{"num_hidden_layers": 14, "hidden_size": 192, "n_experts": 96, "experts_per_token": 4, "d_expert": 32, "d_shared_expert": 64, "hidden_act": "drelu", "moe_layers": [0, 1, 2, 3, 4, 5, 6, 7, 8, 9, 10, 11, 12, 13], "router_score": "sigmoid", "normalize_top_k": true, "routed_scale": 1.0, "balance_loss": 0.000296, "balance_bias": true, "router_noise": 0.3, "router_bias": true, "n_groups": 4, "groups_per_token": 3, "init_std_router": 0.0313, "lr_router": 0.000584, "num_attention_heads": 3, "num_key_value_heads": 1, "head_dim": 64, "vocab_size": 16384, "norm": "rmsnorm", "norm_place": "pre", "norm_eps": 1e-06, "positions": "rope", "rope_theta": 14200.0, "rope_fraction": 1.0, "qk_norm": true, "attn_scale": 0.177, "tie_word_embeddings": false, "parallel_block": false, "init": "normal", "init_std_qkv": 0.0317, "init_std_o": 0.00599, "init_std_up": 0.0317, "init_std_down": 0.00424, "optimizer": "laprop", "learning_rate": 0.00132, "beta1": 0.95, "beta2": 0.98, "weight_decay": 0.13, "lr_head": 0.00966, "warmup_steps": 478, "schedule": "wsd", "decay_fraction": 0.746, "decay_shape": "linear", "final_lr_fraction": 0.05, "batch_tokens": 65536, "max_seq_len": 1024, "doc_mask": true, "train_tokens": 735600000, "max_steps": 11225, "dataset": "wikipedia_en"}
Below are experts of layer 2 (counted from 0) of a mixture-of-experts language model. Rows are named router (the router's row for the expert), gate (a neuron's input weights, with its number), up (a neuron's input weights, with its number) and show model dimensions 0-191. Each number is 500 + 40 x the weight over its row's rms, rounded and kept within 0 to 999. Numbers have three digits each.
After each expert's rows: "mostly gets" lists some tokens that are sent to it at least half of the time. This comes from a sample of Wikipedia text that the model never trained on.

# expert 15
router:482494519436466553501504445468500531581505540511521522511463507514545487471560552438509518502396523535463472448570496533496487425451476477493472521612503513529494566457475514545513514510564563495515569469480476550402542529517468510461506555565444545498490464538560470453556515500499480524529456487447527458513481512512540410458496517414409392468496530469498521524525492520485434484505528470479468457477527503511529458478551550534527507484513473508431499477444518506527552497502442454538448513491487528486473493425498445452567424449504565487562507429506572437439476493464514522
gate0:533529519476519470470465472548526468527444484482539497582465492541544430547550544446456553455467536449480437454540549552517479458456479467484442493559524466531492477458457510525452447471519529459561539503468437500530562490538451500474518517522450513551558429548529570448458471555524504478537445488553528529507480461486495415503535496437548482441535535456546501517482553486443444520477510572478466413460470558554479504454452508550528486543485559548543581485501445579547546458524461506448459492535473521515405513518444535499518500450476548481564520449446465455492497520450540486
up0:518574478494510422448531470510485501499473583422536451547501531489516411498515499416487529476444586482508491492539461516554505403498476467497453445575478502531490543462534528521493440523491532470507510507502510460477524496519487530483435480602427511517497423507503598487479483518524501463524507442558540473427513473571533427555496473474545512472499525519516465479536509473488494564457488600552510506492476549568502559483473468510506528617503514552520556503490498562506514451572458538401491535493487487550451558490420510457501453482484436506491518470478534443527482434485519510
gate1:535554493515520427481566477512501474490509485462475436528518577425494381464489507503471488470484490448507500497479510506493564474488489513474419534508467476501491494499476521480467538558516548507527466479512567485520485481506512517510433476543469515537514498495523623500455488484537476489519558444477612515497499533580550473534487424511513503424439490522500434530493512496447475532446544583549546405493524521538598503495458469474538511613508491571487485560483525528496512546489462509405451496500484456525491485435432497472530420471480403513489533488495556445505477442513566513
up1:560499519459499515468551483548531465503468479439513473559473502511535398517528540510422515485457506444484475468516517544490523478467480531432417543547506441560459528507450530518439540523541581472558525497440536529562508500536467516467471531539456499565557491534551568464454462494523456515561517476516617529473493542578549443541505486456474508421419554490521486534492544517421455510441521563492507444451482543533550517483477497520528509557473518546546508485514501556533542549542431483506425470513460463520471475477423552489542469488474472485524538456480508435463447443484563484
gate2:498513521467538556454534494540565537502473520503569511510476486506542499453518524523470518460428492540465447457490494541526463538470422541515469502492459537528474473573558470517504500489533497574546564531507483539538479508547525491522442507577478528554500491520558460472498446580490496538491465557500544505523512488470536487479533560471590527444471541439560509413439561519450548477542453559449514504460511551493462508437512522506502540481510543414462462567449505528549560503575449477465540411533455453543453444556440553538535547497462469475528500441464443453595488508467508456
up2:472551495522554530508543532508549547493528508517574498491502522513498501464497484508468474455423470558505463475479442500458487581511424545547480504467495560528508437552573486497548524537514493597533516538503523521517438507505563461535423499548487464489514502494507471494524483547468465550477491571462559505527468490480502556481521518518574567460465522494517524372417518520490498495563455543479549511485545506464479463454489481494504520475499503400443475592426523525500526552557440489482536421521480429574456410515429516534533555473507486491480484497503454444627516507493514495
mostly gets: "to ", "|", ",", "would ", "−", "After "

# expert 26
router:519500496530511563536502475462439565480451479499499454499519441468493484419537554571554502502498498488519439509468478455528507554519496409569503533497546506516482414510445531427477535537528580487464500531482442459530509500403533526530520526593509492469455522442480519497526532515501452496518536554489546493513508553516482488497465486444501421499576579510498521555486436474492488494515581439502537468492545489456560412467378483522529485446452463495455473441414587541431479524499542501532487477571484516531541434474505439500567504493519493531488483552541558468484547503479479488
gate0:434547457565446489433473447447440455491538513505484502541569476478523519503522493464518490522510468545498538508509534518463451475512468483549454509502494474566511532497481532539587503490478472495479505471533572462378551496511493429485482476514498485536491435448559508484542490455523508526523538469494459464544478478556542486494474552485456483481383444466520572573515507481519447542481487467464540411512491470545533428525627481478597496525565493538498535533566541526538530531530499488493476534515494559504444527471477539464570468461481498550604444553530538472473496543540547558
up0:464509431566491449517506502461464522505482470488500477460548516458582539549529569482517500516442459517522506488564500471457573426488480468574495486522480467526552563542484487461530471472514520460521503479499524465448494468501489403514504502515506543542446509468544455491474520508493533535432492463486459498571522493595577529484476491467451437470451490485531581550498499468498463479461476525517523449521515459554492438524549464505570439499575474577454510534477533494519546554601534475513443531493492550564540504432503419473489436457479552509594519539591558486479488446559555537
gate1:483469536514503540434577472504476539461464590443536436529536506474526467499521523495576455479457481511489463546538454409504537434461554494456483470547521453496465459562475563488517559536547506463474492543540506438556516456453462507531451536499532565474480550464475519451481491472454509471444551499485573511438455508468536535540533518430522549566515519502519513517529511576509494502541550501545520517515552485430526523453451483466550588422473508513512462454482576490430427451505549482555485554481535496480521480481455483452551520559472465479522470480569502543426572509454440443
up1:498522497509514492391557432429474517510496529431523456580528469496509514450502538487531421457424506476523469503515488465478566439461490489466508500564458403482401499553516600481551508582538559432478537541531543420495489463517465456520413467544462520473413498458513495436494530493476558474460538536485539479505449492485554436490473529454561537513474526529492558473548545546516480526505506496525455549529535481470489496487484464444542564515526439538445468489463498559453484471564507510493519555443542505530512515424430438431525539514504528521513498447526530517466484499472498478
gate2:478533549468507541517434518562517509483516479526527502479474481531507470458446524491535536473561536508486487535428524504461511491506535472509523481476539456559431521457521493464520466522517522579504453528539496494502477563399518500476510507516527560507597512468466549493602473469504493486549433561487486511584554547461502510433549529555568446468522502487545515480551511450554539570465526493509422449456485410447507436483495531472539499469487539518488521533383492541607478482470502492481543409563479448481550442501450534553457545463538491522518555495526509464585558497524526467
up2:460501544459497526536456500553530465490538489525491511479520487499489472468486514523510527477538486492490496511423515514471508483484501489513530501457550476539431524468490476483501481539526503576466435521527476472511485579428485501441512487535519543521591532462492544481606440478526478518537442554498500461593559551480511508402530518548590428462534528510516510483544532492563532571475536468476431406469490412467487397498505505488549516494485542527490513502409494542604499506485462460486504438543513460467558442507427553553465543464543512532508555489512519471603560498543536442
mostly gets: "September ", "January ", "June ", "December ", "April ", "July "

# expert 89
router:497530510483506473462505519520520499572449566561518501515516458559540485448543507548495483494415502479525437476515526543456473460455485466479459506508539496572497477484440455506503554495556556543507542461492482463487557525468444435489486539533505519530485498472519463472542527591552556523566544531500580524541561501524542512512543586428471375478406566495517501600501509479471463522416529482488487434492484491507588459464587506495553520529473499470495496497442463527487532535594544520501428478544465548479471432443488488501532499446471556496579465475513535469468505486466516521
gate0:549558480592426550427460561449479575517500499503440510512507500469459511492462493486498547536606468474506566507545479450485485490527476461505499565536528452567507488471465586472514543535474508472516538505535507497446470501463535496488492465510479502566494511440552424520532490500537503576503522522562536476537499507559547517564485484464448533463513440478429587515481481467518486515550541503531470460577510533497449464515481441390492498464485497558511482457492567498498534505523498442535485475485505593525528557418497504426523483470507477526545545544511622504521465537580555540
up0:576559421572479544430504515420481539460511475472449515488535463488499503500473469465502544497553498497515540453558423407479466458506455463498481498574431523510496494472504590423566512551469528455466535515506496486470533558485558474533461527490487522513491541503527422501583533483546549565478497561489524433577517507548506501498450477451511518441519452482385590517516456469550463550492496507539505430551531469533467472491527456475500490448521497561431528454476512520468538515513468463510483490533524601522490524445502480479516498462480476512575543523555589498501443513531495553
gate1:480517489612466527514490548439472540572546483515500507493480487539518508515470498468467495483551536494535537493502558453456532450515470436606518521550496485534517537485524530398493491547459540497516501498581524485422466523428506484481551447533505441538514491470533445524602503446443496471481458577480543476548470514514485531544459499493486492481433455508442569540546515486486483521505533495574528480586504512473453481563494469433471502464575480535419478465444560538444563457495495450521532507472457574573461525444505412464470465516513469515544526532559489530470556548543506521
up1:465531511559492529482521541453476509544491511504481458487536464591552510475508480467462471488528554502503472496523489495488507454493468425555514522491523500533494506509555543486509500532485444432499486535538495502400440521423506484538517471490503430532513485516549490526539539498491453450371441493491515511528460469469465594486475509435472489543423523516479592514566522473500518486488543448606486507571508507511499513587492450434515487478577519571442491499434556524546551452462543506473483526435468593521484557455456409466478431524515501520559456513551493559546529539508513570
gate2:513468473518500512527476506456528495523476481493555540444583518503512549477480448424581457532490451473514481487495557475534566522503514444536528537503475567515556517465504549479485500534440474472478453517547574486474490559464499423480522442562496567556548523451587417507541519526545489432531511554494490570522506500504454448491533524465464509484492479489522547548545472477483537447435525435524529486544578535501523393526558493491518547491516454482523519494541615537500508526456474470502443563484455537532558531502580506526440497548481526466496503483517535395582485538583517493
up2:515485453544484504535445506439527528537514488503530534457540516488541523503515459428556462538474470461508462503488537450514549453494486437509513494541492562524541531449528556452493504548412446466454527496538576476436501552431563403505546417533523523541561497506566417496526503522524477463510542543492522517553477491514489486521510534442471514459481462497521559548545466459439504482441547460490480453518567541537522399513510470458573541496546457503467514504546619543510517479479480469529441564498466576503509510498556493489456507529471488437463495460536548379535492486578508501
mostly gets: "to ", "public ", "mis", "no ", "Home ", "however"

# expert 36
router:605499462545519493471541470484473532574483476521490477517532487468483519461564481469491395476502521475512559449492475501493549434526440459492494475465424511480490535478515583440503510526448588501487478481498595427516483487452554456488503464569435551506444462497528481494549510542476512466488572552453548429525498540524516458587457514461479499452454555553465527545518406431509485561510555538483489502474532459444509436544522505483569478540495453554431506502487539560476509496549496454490508535460490519534480498456492422427540470448475478543474450588486544550516522467500531490
gate0:504513453592498528491449492506444489539507470530504489460525474441487445483502545439449569508521527518513505479483508557486543482523437406456479505527459480502432514661550576507471511495524544523520488454465446394526494508542555483511503438492481551517471445480521486430536506566483551505498500507430482454503480529502582506547406477444563509450505518475424490513554538520487418531530560554499463485522477488500483426556596546459483504552495451497464478511528501560503503476502509428476480493439509537537526529459544485513533510509473485581516471533494537522406484534491501461
up0:495501436604460518483508482470408472489493491545527535448496514462483478475510526445476588502519484538532491454465480566474514526538444458489487503509459540541443517627504536507443514472515562531512503464480398412539515528476551462524525463531472564480476446467536524444533472536489547486527475497437478490493520521482569497537397451439560485487547502456457492543529554487492388502520540603501496460522463475492475394544586563483532534530470484478505500544526464524510533484479523466471507481477497569512540526512553511541529512503470524600502503502488476488418492551497530479
gate1:540477505473491471472553545390559542583513472452590446554503484507516525464442501530538414501465492544443508482495527446491488476541506487489464500484568449478546484481459442431516531464476492488479432524577474575508538507516571505564558575513466468457458527514513472536506533462481433519523522536518498520573504553541496522495543493514527513479437469538506490479497518505432468538479446499566468547499524442516422510573496507459525480521528511553518513454449535556471519474548576529535437570532530457503560465466438444546499573466581467505541528489502525608465498449481491518
up1:523508521524474484486538601390514548548529496440526437552518476489540513454485501527504435518438507529457480494462518478477464435539449498493492491495563417477508508528474477495538525499482477464471490533615475551478547499514583541581517523537487462471442490531572467550500529431497460506564506563519485526583525532551536549476536540546502501460413445532491540453519552524472501515480474489537471505521501460521434472587497524484517481499497531571482504466462507568497518460551608529513446537518509470502568454436449462548543548460590492470557537492515507541461470440517489528
gate2:508547421522524487505501471548438532527442497443475460508479457429563519501500515446443504507424480550489542516506504540502527420473485483464486501517405495532510595468521516539491542462463505490474475509497516540535453510434476543509519548521493536500474489499502489491581519548502459536551515498441489525482465576464523447559507482439565435530466465510470455478485448427588517546431581586505438550560528455477455515470518547526526509497524513511469509470560540469576499494531477439512493437447486495540468583464546479458542449442438414497554474578490489468551538434490498509
up2:495561388532499493481496456545439520524449485459491470506492492424566508487523473488413491486438457557502536503515504518509506455485505462519468523544418481551513578483466521505506538466476468462498508520501483535563482496455470532488531539521512522528523491483506485473562502533501471532578483518450472520494482572483532449521524497444536447538471493489495487478504455431583495535434581553540406528578520495472465455503511560504574492491517488496498528469533567489587482502546483451504503454394465538525492568434523501459567439435442403528570477583512464454548534454460496540
mostly gets: "land", "family ", "MPC ", "life", "political ", "hand"

# expert 5
router:423550515517433468553512551530509533543570532516511560504480518573488592465481541529512474474457489463494456546410478468488469523491553486499463571509537492564531397484496519461580497537554501523454549580548488505505509493472461482508455498484514473566462474457528497491538506454537462488515511520465464482545471475553542487494507530490520471398499558478555512497509442470566540515479508528424479452555494545393554463541484460473488502427511497514497457531490495466509579545587463565495480515496520519534570506445481437478497516451516508504484411487505499402574469521444541551
gate0:546468447497512497440526457481439500456469476458463480442554453438566477422457518498476503529535485486514496509524508482445516455487499508544549501526474446495502566518446574534491446456493492497468462496494522511405519491486493446489473543536464500490505468482450449487560509501496559610552505521514549479556494514485565523519443561460479460463439469491453518569515489540480485484561521500533491529472527382543505453553546458448509500481511510536446586433533567553469470473457611508498496511428419565539451501500500513476548460529442576561567521544495496534423503464514477509
up0:522460460544518485486545485448473522473476512478450565486572477467569557440425509529480515532572506497548520454531543435447514467522565496548560504529499484491502517519501551551538442513493501502439471486542519483417529527444465459469464558582463488474498522445466486506546460523518531587502471544520587466587501552514491513489449502459511431484471468447478508543516557531523451545542516447526470477475513487531495468532545430401532534499513510519450571473458533554493526492449605534472515484457490547527451494468519544475556464488538533528648532469495460485433465502525505517
gate1:546518472458483536460488465463525473499454507535481553418526530472518523494520494424500528524513432499566518560503463471533479460495491503594558536527532511500436501460484528542486480471480509560472429530579500438495520545499472406554477440465498509553498498495507469532574482600508526558503458490410505546491523439498489520579502588419488507459466476417474590515532469507546541520473542483497490524463493462452525434485509417474544488494452464446497524528485592482495492483415480522542437495480544509453427450491448521562578527468467529528579489496494517512519455470541471514
up1:529552518446479525507491450423502474488466515515481532410485553476502529509495492406533540542481453502587507510505429459527482486470482488581562559507505515478411486466517519550487483493481516557478441504564494440476538529525496388546460449500523478567470485504481443521580506584504525500505447493431515531498503442544508563578510589433491482469456469439487548478547465490521515539428553494488479509468514456460557448519497447477540507474449478485530502521474596463465540495408484502547434448499547432478463481464463526550558491457475531514585474489524517507512476476528454512
gate2:514509477479518539434444527443485452400450498443432444545510498521535473439493505455493592506421518460539529547543487520563553525462529431519480417482459534513458517537473534518490499495526558458441517504523498398499524487519501409515527525551526499469497441532546517506511531493535607535470492491456489534520463510532494514501492519473549511501500492435520530468564482512525443552416492474499517424596564467504525462476538472417450511533500531580438548556464536548467542493500562487509507521414503504478464451431492558510556504528444507552530510471483522544495535548520500438
up2:514492460494508529477468505457519514400482475447473452540503477479518442454478498415473535540470545471540547522522511489519584494490510467524514440483471556516455517508505515524512455492534528499439502504525490392484506482509492481523565542576492552447507482543518522514548586515522575525453505512478544528550494522554516530508503516449561461513484506458510555491527520499447442501423494466498509421579555464466511469486588521395501519556521529585451573522465552566499514467467592488546474479388510523490461443441471567513553482483502547501573546495508524545495549538545524441
mostly gets: "ed", "y", "is", "on", "es", "us"

# expert 92
router:512544515528432498533514484514484497566504487466489562487526557515490507508523458521519522568497411514473456519531479449488506470465551502492569559483496480571566467483411546525519473502519508480474524463514482462442518580444547453485533547565490471543467395450501434531502514581536472565490456503511493522598493538511503472448547569520479377488498511416475484577498494483469498519472494485486519448498492504494492463467547434483519540481463396525451554524461535424498522521518567497514523464489494528476483489415524446466585451479436483534513466455574554429496511489553516492
gate0:435520465558475458524503572545479427545524506589484475486498511596450499508521404525543468481481599433556513544448494537456449488479462480556565546432536573527574553439458494495560470488524488520469458491548527505583455483467533513475481513473514472564523491532515506433497495508484560570490508529491426517510497514479453496465556483513512480539541482514497488588522458462444548496513554474484471497463472481551451440472565474582505523457527446560512474525516502458512519522453492533413506544496505460546537454542489535496525429499431531454433520575474445462509507538500494536
up0:441527446559469467531500548494457449528497479584492471476489458519468501505525414507562450500486566433581512524436507521442472504486438490549537555456536580549543551436489512545548478511524483544463451519559550514578429515479533521500479520486519447557503493529524496454489508497450578583467520531480456500494535523490463519440559480506503497567531493490513527600518461459467538501508527516499452533499480486549468440458560483596541523455515458550470455548525503450513532541429530529402527544501487462572522486518451509466505450502405543470475532570481461457476507527481457514
gate1:516494471587491456477491490470481516498559534536473489508499520430528513495486544405488476466496484479480538495556537577445494415494507443535463475512565526501489509465429555427544429489485538480454495503515534467437494446482493472505475479482562499524496464496501470443550575468465511493523433569508523438488543512501517545509462495374501518495454487534475626544489479487481507530493574486510490460534491468485555413553501441474529460566519539487494535457467545490417420513547510474521448543529492513476541448450418420442516435506556548427492440517518537483481532492534530521
up1:494509479540496465467453484485437482483499527515480472497506500419535506494512552380528465494479492512554606511543502527429516468540528480533447498509518529516464492523477517498569540505508546527481520506485567490439487504498421468531471553483550540575471534425543500518528587487461492560491440539510544443563452484524519505492461461440501456550471470527472585569552515493480496576458537494578498538525489475539519427545525511454567510541492504520446586448520576516471486509452507567519474593480552523501524397402437475500523434512537513496507489542530559531455489503508506524
gate2:417474469460543541469402491505509456506483546517487496511522494545478489455512465435545431497465475483511450522500505503451586483518436483570432471497463534468435519504433457441547559521457519506512473529440471462480533615419561502478525476496520574471499437445572541486503486463542510552499427547482484429450487514459496546485509504505537441544438545567453535506572569560492520465552585451548566494487471482480524480513508452523463487430498461471535521474478448499494524443435477528484467470455534550463526515495533537506508494524551460467474511502514503503495531500557385486
up2:444516426500498538464418508529478474541456557524514479507499505547463492458514476461554411536478480524478470518476499515442564475536482477547448496490448487443463588499474454440530550468459511542508479552490435437474496599425527524464541524492523552437537475462574506452538512457533525561533434574499498419508522547441480555456497495524520443536468564522458531483605573556465493471558604440566526513527485507498504473501515474491499514434487478490530543495465467533488484444461472498499416463498526550458521502459550518514490507490535428453483493530475479501483498508523393494
mostly gets: "newly ", "anti", "| ", "cont", "}; ", "lab"

# expert 70
router:483533471470468525476485461449470593581523518493481428494540459542462490489507517466459472472450538525494468497481553489478438490467449444524563509476529450507546536490505521418527422586485535498397487480508536382443480490438491437494517526546554479537448510513565451462507536470507512506537522539411564474620475491472532469497447475502511487451465481568530533505503514467476493563487521545465505443545503533458533496502560527466517519432484518562491422541451520476516500545571499495508488534498490529506586423412491521487474530483512499542528509514569530451555526437499509446
gate0:527529486457546522488423504477450475490499461459532485481465433539492548505504508499567551437482472525593472416560537519497564546540482511522457472522539426492446566540500507509471550474480490490560486542544533483440451425591535417440521473475441504431523457462528530536571533536424543443577514564530477500495453486434533503520481559496495477529435498468520517509470445483544449477505482530491443500522519508480429476542500514518489488564488479515460489424424471496555520392508537595523485497472486577445553504455490501527460475566502547553513529496482468544482473486521508476
up0:504508521503545542443487475480497480481466459470542476490465423530504564516532541457529550446509498516558459464559511494498561472550483511519490463509497472482420550531509526558462556466500493452521486555529519447427444471602519430443584468480433504481512465476526510583590515540435546436603519556519473490514434497450523518512493518485504529501414486457544518495479478502528430485515468507497429498549509491461445500540520497497507478535502482533424473440454464537544483377508499533485498465490493582446565529466544486552494463560445535550521521556478473564446433502507499492
gate1:506518485510461492451542514464542562531557542428449446539479418516521502559509522457514503462484525481521570509508538465464493460453421548535465440478499438514424568546468525512552451576484467524484509476556508449487466444510487504477441454543428478504481522540551508452481601432499545469512472480442507489518427556479582401550493543456520521518437540540442512499487465531478515562572504457488493572523459552499464525514479556448508517516452530468440466536497478518553487482546466472509552476437574544488538575575525472477478468517530480583532460457507473524508526472497483468
up1:505549451547435529436527515455515557479527483461457431554501430515557518526493485440514514434455526475551568499526503485432511417454415509549453479482491418497420533534497589491553443549487497499455503476561553442490478472573480478487445447558465465465488527483565496496474606465476549464507494523482537501485421497475600443496424496476511506497398532552408541492532509502472487518549502456525478579528544526520494510564543492462459509530488479502419451490508477544524494480536501457512505521447585562517537521511526454507493496508549514555511489466460483504519488507493471487
gate2:492532414487445477495472494562473499514450426519513506481452540512496509537491495494541516418505493473459480494441503494385464529480464435487544596568495496483529501453470499484435541561570536505492520494542483452510571535487457534478464473550486553533479474408541484455619510468520508538530430615494485440474472509515519526497451486513499510467436482511505490523572466482463526501523557543605450501547509544501537498523483477455528535495512511501451478541410594515454478524549486421561495552520466533530528498509514440521512521505532476443528509458491501438491546495422533560
up2:525489460450471470493426515589443525485504468547508475495447529538510510587564545511542462448520482445475475525448548476459429561539444448508567547481548480488553478441416477534416567548566509542506498493541480476521550530477499534481457512520486507486492478439562501420560492472523502570544451570454473456442462469541503494492485520527461511439454537505498499552487495433481537529522586521578457539513525519482524493524484508467487489466488491454474478570452607473522455533470466426524484471492456505509533456501537488586497506555540497434525502491504478416498563484440521555
mostly gets: ") ", ")", "she ", "It ", "She ", "\" "

# expert 6
router:465553494570451505516515430461500521490466493511455556452517480510521455452444537487512520474515479517499488526499479491566508452480485515515489461486537557484562528407473557426512562557512504476484527487531469464474470515470558418507499557561503493538463495473499446490502485453542488521545437568492505485530516466529532523539437471495513428467447456528472587474447473472456442525440515540502501433514520430518558499474475444451577453455538463559468469477455529526520539562481506494458427483499436581450591456474486439545535490472512529496494555506626545400535527513509565496
gate0:587564485511443470539571483478448541584589522515514502555543589522512533536485528545489446571428526452489444509532547511490449510561553493490494555479465564477547495469534486447517511522527521512518535507553557508484507464422480430580488540426564435509512489503537500481524573567450548507484497478514513495496501544532486537510546537500557482479514488513527517582549523443568508541476545460510531465537500469467434469518492558475531514547567528542522579488521455491468465506537474500537545565486530544476517472507489503429582481522557491536531485502576555564543587478507515535
up0:598573492505419464566532520470430517553562450483464485509512563507505500549497545549479486544462512500495514520521572502521447529586529482484493569520450560479514517465472471457491513513506511533506565534550543507474534467483433415587474567489542422539547463545535502470571527560442519532503531503524540548541518501565494520514556551506505441522523472488518530557497530455528497562503587434521524459585520471490475459492475528410521536558561529500539553537509477506456429498511489493524532535518525544478524473504532486452535490509559522541569453530560566534518568508488547557
gate1:545504456500577452505434441405485546550437483519421478569500426447559453445587574546466474483490512545532521477518449506516540441449464475569497536520477444479529492520484486579518534539475518561457485491583564457444514577451500520483484496524511524464521405500562451513551543458507529490499497516424523497488544517482486466530487513421404484491452447527471491538477466501495480533564573529476436455483510482530510439528490508488578521508536476520454516443532574540484491525458453523553490572509458519520442472475537423531474489545504487511550502481522490493449485469526521490
up1:525482491534582469537398455412473540570437466540464465551474450448555450420557609536511469487484489531539544439508452512506552466466448459566472503504527467488504507529480467553548498530461525520427478487605547453422515600435491532491486505511541517479504419516577454515544535488492525491502472547420549518511571529496483468536493490421442491479449472539479507526481476510534471543522565533496459444481494498513495452516525523507566524510534487516438525447536559546479493503491473504564512555498465531507428452465526436531492472538512483477549502430507490478455496475527515493
gate2:521580432536483451497476549499430510546514521528463436468488514441479482534525510526542481500461477485541556468516465526487557492469521519508485560519552478526505486530489589466608423509449504469507484502484496520478527534450517496517488521501495516516545524478533472452539633448516549520517537495480548491520459516500518534459459546377432441424454505493423536523565499485473506476473524468504454485495506482483404480471512448510572534548507516513491536479441516516385431491597521511494464505521531497569510485449499484410558451520473446483474456489522551562511529432508544554
up2:504575442495488475493439537464452498569517489512470438480510499439522452503464517518520491530456483460551581507502482521482542486468484468525514562509531476508459533532470544510614465505497558481547480534473507514439519529480513483526492530538467470510495563472473405482569618501517531528479548510490552490560498548526524526481430539401457504464453488535455478540619491475514474514474480451544451495483528492509422446475561434476548523587544530513477529466449515525421475487576478484481460502466528528546529454425496467435525501525469477540465509507521554584479502465477580571
mostly gets: "°", ").", "} ", ". ", ")", "ance"

# expert 25
router:502564485500476512529458461499485539567539519560467524468499500535573499496392500500506472535477443519512440583512544557500544531426473539593483501471515544512526500505468454508479496484420533521453483472499471533486527523407538454546442511522492500539513491484478414494548493524570454542547464470490524576585506490503533546517515474406492413484456443538483501511478461417494471499532480541496475460528537454513507452469484485511535427499554482533477578479546531474467484522563560529567492448500521496493482471482467390544464478533484548559500389502510457515470533500591527526
gate0:510499437422548498610467480526525529527424550517441479466493472470574418576489504435576511469512487505558506490550469480484522468510456582493540470474502424472540560478475479509491485490586449468487519427456563506522499492466480557531469555480571495541533578467465508456492511505555458512514520490574540524469546470496451449464442546566483483511560466577491546460488517523463556528461494436524489539548512421496485543501540534500476489541530468515446476484521489448536487526466523453445476474539542494581473533474560536487532533462533562432551518509484538487472508413508557525
up0:498509434453569508553456442524496513508450544525457497478512502483615419540510539455584578484488488504550524488531467481487490457521523527500549497516504420510524549491457493495493483491616448470472530480470546467503521531485470501549473490473549484601540572461513502459490539490523529527480538535544534525511531429531470468438431497556501486503550468577468552469496511543464503556457516436564480515556470441529546517496565516490494489549504463477486453451511490473548492573466525500425470452574508517571500547440566547439534500430505578468537555511504565449477488471475553508
gate1:498511489505454499520458495532512457480494524536495493560536465562487426541514444498523501462485508499521471509452544577449438480470462461578459486498500573494508504504494497436468476471497548510459491498519480543514500525444474538466438621535546460511496435464496447525574489575562481486511494499468512510524460545452489512501569477444525463541440460493453484526488540463523516484435482472490497557548441491508499482392478508563556477500516537525478569547554540553477457423472490493510617448539468504471446475478466468552507432499585509505500433457514480425452587555547502587
up1:492535528472469502539449508553573444528513481541491499538485470584498426543487444545530496479462511503471462544468563586498454517455451489560466482459507574499542483508491482440473492485481520522446463530514455572522484535435490565504462594526504508536491488500468452528540464544555453485503496506503506537501494508424481539484550456402551480504453488539492468511517500436488555469446469474497477552531476491503517506417480502566536448522534531533502596561565506515417473445481531498533607463537483470467449528492489434560506445516553509509475444473472470480457592528601490556
gate2:503492570507465497522487524557517469533499586506460573544499442461567481478433471478475537568547478483485482568496469519500536510486508544613504495497552521466478462553590525470506434508421503518488474436465456520479423532522547501482501525525524484463577462490474529465619530443537464482570503446488530516529456497473556503516565536418541496460529406545521529448475477449516485413476464450559504524479516506500472499453467447463476481502585500455503532551533549542492499496524553488507512474569501469498474495522515410556523472479520533493619445458508506529523538488489460478
up2:467458568488482496533476511543492463564479583494481535534499453504574494491420424478489507546526505507478504555526463550545553521457492571610495493465557530458525499541573505489481457464422487523473453468426468545495429516496530518519485543529514484529548469529466511477599508452557438499510524453521543514526487481452522477520553521419550470497535442585546511479478463426496481440490460471551459544480581488503479517464436448523494464557607468456519553533562534500481474455487528494502483490557538442522469519511537427564509479532543536497554433482470473581509533475510504511
mostly gets: "years", "However", "ure", "als", "life", "ies"